From a checkpoint of a small mixture-of-experts model trained on Wikipedia.
Training: a variant of SOAP for the experts, 295M tokens, 9006 steps.
Below are experts of layer 2 (counted from 0) of a mixture-of-experts language model. Rows are named router (the router's row for the expert), gate (a neuron's input weights, with its number), up (a neuron's input weights, with its number), down (a neuron's output weights, with its number) and show model dimensions 0-127. Each number is 128 + 24 x the weight over its row's rms, rounded and kept within 0 to 255. Numbers have three digits each.
Before each expert's rows: a language model's description of what the expert responds to; "mostly gets" lists some tokens that are sent to it at least half of the time. This comes from a sample of Wikipedia text that the model never trained on.

# expert 42
It responds to: Letter n in names. Single letter pieces, mostly "n" inside names and words like Smirnov, ibn, Then, Midnight, plus digits and table separators.
mostly gets: "n", "|---|---|---|---|", " ask", " However", " sn", " supp"
router:148130105128098156119104143136108125124112132145127141100118146163157128124107130097142080142132122148092156128099074095132145097118166114129136107109100141115138149141124162135084113142108189115129146117131130141120101104153163137135123149088087151115117103173210126103116122165137090130178152143143130109152131126120096120130170109177125139095128117136137078157118092104129168147114
gate6:129128144115125133146091119138133127127115112104142087138104066119146142134156119054121148070115140125174168115109165133136106139123143130134124150136092118138140120075146113083155138129131094156130083097133135109153110142146157154121124128116096095157134123171142101146137170114119100165114151139122141163140139180139110139160136169094105115149148142130137163180102109157139108099138
up6:146179107137084150106113136105109148155157126145172084145095154139112124114126100147132139133106174111143119155121141154123151141147147161097140102107143096091072116143121086148183107143174150109134126126126129139128143120124123127130085123149135139118099125122122160126143162131098167106169133094115140101129126083121105177141097122121146102121182083121127128095064133118124148122144
down6:122156161121119148100100133117125147180159128129110108117068116115145140136156150091150131133136093170120135128126103126155134109118134092125136128112118160179119122142103120139136133127102129122121120110154169157149145150118141169150159155114151157148110083122122132086120185072140127120180157091119126104154153143110122159133095175181126127097141096106148124108133127118134164091082
gate7:133152121119142107165134152109101128122108131149113079145166119127146118130065146125076085087109144167102109142098146157110152129128098129146144110096154128143180125106140138162108140134141099147132159123112120138151144129144121113148130143152093154098087122112156161132142149110140148065088093163161115068124135114166097110116121150112145114165178149095119126118126136105131137111105
up7:129143134115127151115166098150135121139158127135102211185124110096132118135176109132161133177163147132186146134155143094140122122128108151111139119147082139105092114155153127101128158141146147161146118109110128123121109125100103127114114146072172131145125145100087109115109110136097146182118121115126149165127142142120139117111149097125145110098118112166132160140148184123126103150110
down7:172113175118134135126120093171119158144130055138093100121127123148145122165125148139165136095135140156141135117138159147166143104113116178089111123148146094119100134124129109123133099119084112146083106144103169109078156136123080098111045108131131110146140106160153123112128161119142117133143149107102132129097158162133108152113151117121138127147124147111101136143153126136102126094138
gate8:181139134164139149090171110083125139131085108104143111135146169134142163101142110161151090138123163157101117166130143105131169149133099096118170177143122141110138132177101155108119117141133148133088127116086104132156141106130121125124128116160128123109114157141158140093110142141136129127143146087176148125153101134096108133144104120155169139148165113095106154143139087087095143107133
up8:075115091140143115102114129141133115105152169117122118084112134068126112107099119159115146120137115117179108098160147157105125138124155149139089126101137128164152109113147080110100138139138116153119091115124133115085117140162135122124123134085131098113110130142107129134105138142117107149100119124111109137120157188142150134149177163108108143146089169119143135143112166184171090096094
down8:119126142143131137149161139131134120126150104136166143129135192129192157117130130132126097127161138164093124160132095114135105157128135126146161076124127101127135113139123147115108092144157097118114162160108127118116173128155127116146139137138081205091043173166108135101129174111131158116130105134145136109144146125120110130115146113134157127128114123100114141153121186131119141139149
gate9:153106110146102111154107136110185105099161136103095125146118128100144167090123158110112131103158129153113160156180124169133102170141126153127107118129117079096114127091152090108159142131136159103115106113094105129108100162165111104144119104159117153135122148156118133137159125090112142084107089100160174139104108176128087116148139151108127148143100116109124106156150138116119142125150
up9:144073095111110156171073148132152088151123131109111164133115104129133170106120140117141136099151157145123147112147099156135142119135153169160130150130140113105147104088135147115134102137104142118114121172117123145142143123163116119163111105158115153114114143129147152114133142137135134105128118134124220122112171125120077127176138177138140148146069147148106133146127107105112144153174
down9:124183181130106072151157124137114118132117108111121137157122120145114127135125117125097100141151134122150132108104153129090095123127111126130154121178162138134114120123128125138097134124097110115110148132112097125142191158106135136132126128131121191177145098160139136168103180069149122149098068145134132149163101125165101115155121118106142124152147133161152160113173117111154111101144
gate10:147133146153166147132058132140174093113162146097128123094150138129133120126127154114119127132160107152098126114098153125160113153160128083156102137130109150160116152119107092131131161145144096138077114134120112147156147103143125124115153197152132162125108099120148107106138142093106081149096098138148137142133098119138148123155078113134108151074160117149131127087112159111120152158150
up10:136095140141182127123102123165147124071089116112113114124125155142142148159169124131121118122108135108068150122087134091113137155156144132108138133124150085157143113131140143138148137130128134141140094180108099154155164143184111111128108162115130153135107137136093166118134126084122103073145151103161135157097122120119117144130107117143099165137186129128165160155109106167100137135147
down10:131151182117162131109159124140122078163126150153111161128147134123181167151126140131134103161124130124128105136135081106133159141157118122113145115153143121145159143140118150110165074104079110151106079128148126130111132102142153150115152122113139147119102106120149090105123158150114117099099153104129105072106162155145109149141117124105149125083158195125175107121144129130144151101108
gate11:141092097115109136158108146127168136105077124104110128109150108175130142120147141148124111110191130080120139169111131096111094105121116110179125101098116181121153116122162092150171055138101092110141142092126139115119107134103136132089090157131129131152153101133130172132137126157095119118133130097127099106101156139135107148115111109123129137166136132095165140117120157142121108120153
up11:133141115131121118176151123104203127105137111145073103117126139110129143178150105119119128092179124134110110152146147136138111133121130092134144116125118129115101131119156108136116087116147103099120141101070154099135111142124151086085116134144095154192126114119120138166151137141136110071102117138093130117104139174194123145114143153124127111176119150104159133134110151113117106130115
down11:146139093116129101124118104143127094088135157178088113153159130089104144109175124115127130122135106161085091100121171145125111142143142108145142143119113095103090115141141151114104109176170157086123176115098099102200139151075136102116134119139140116116154154082101124095140099138100140109119126149108125120132123127133127100155129117132159169139149149091132133129097103117112111102129
gate12:122102145122092105118093142120113145157162168152176119113120123117154107138136162117134096095150141179104191135122133137130099085112102122151115110129103146113146138164159096120077129132118146144183078117130122127138077102140153128154108122163089138122128144132156112109103105124113126131087140156128143125111125195114116102095118173122179151125147146110148105089123136107120133120120
up12:109159140120154112134122134075144137113119113124119077174106122137153112127141129111094087143112135136127096136116129111127120139159159163074145147144151101154115115123170164111146112130146142078118128117161144147125160144167122126099139159115131112163115139102115138156172126063135138147080122083150127121165136166115144127123083082159126126142099110113156120164128109132125153110063
down12:117114081126148112147144114109116122173129090132141130180132126146145143156141132148117113114188135132110104146075125146174126098123154125124106106141109149108122090110084095138119124107116088123153105135127128110154137122127171145106147150101165113173127090125145157136104139177184135125125142132092113156097149131161110163168126151091151097138130120162149173103153124163137161108143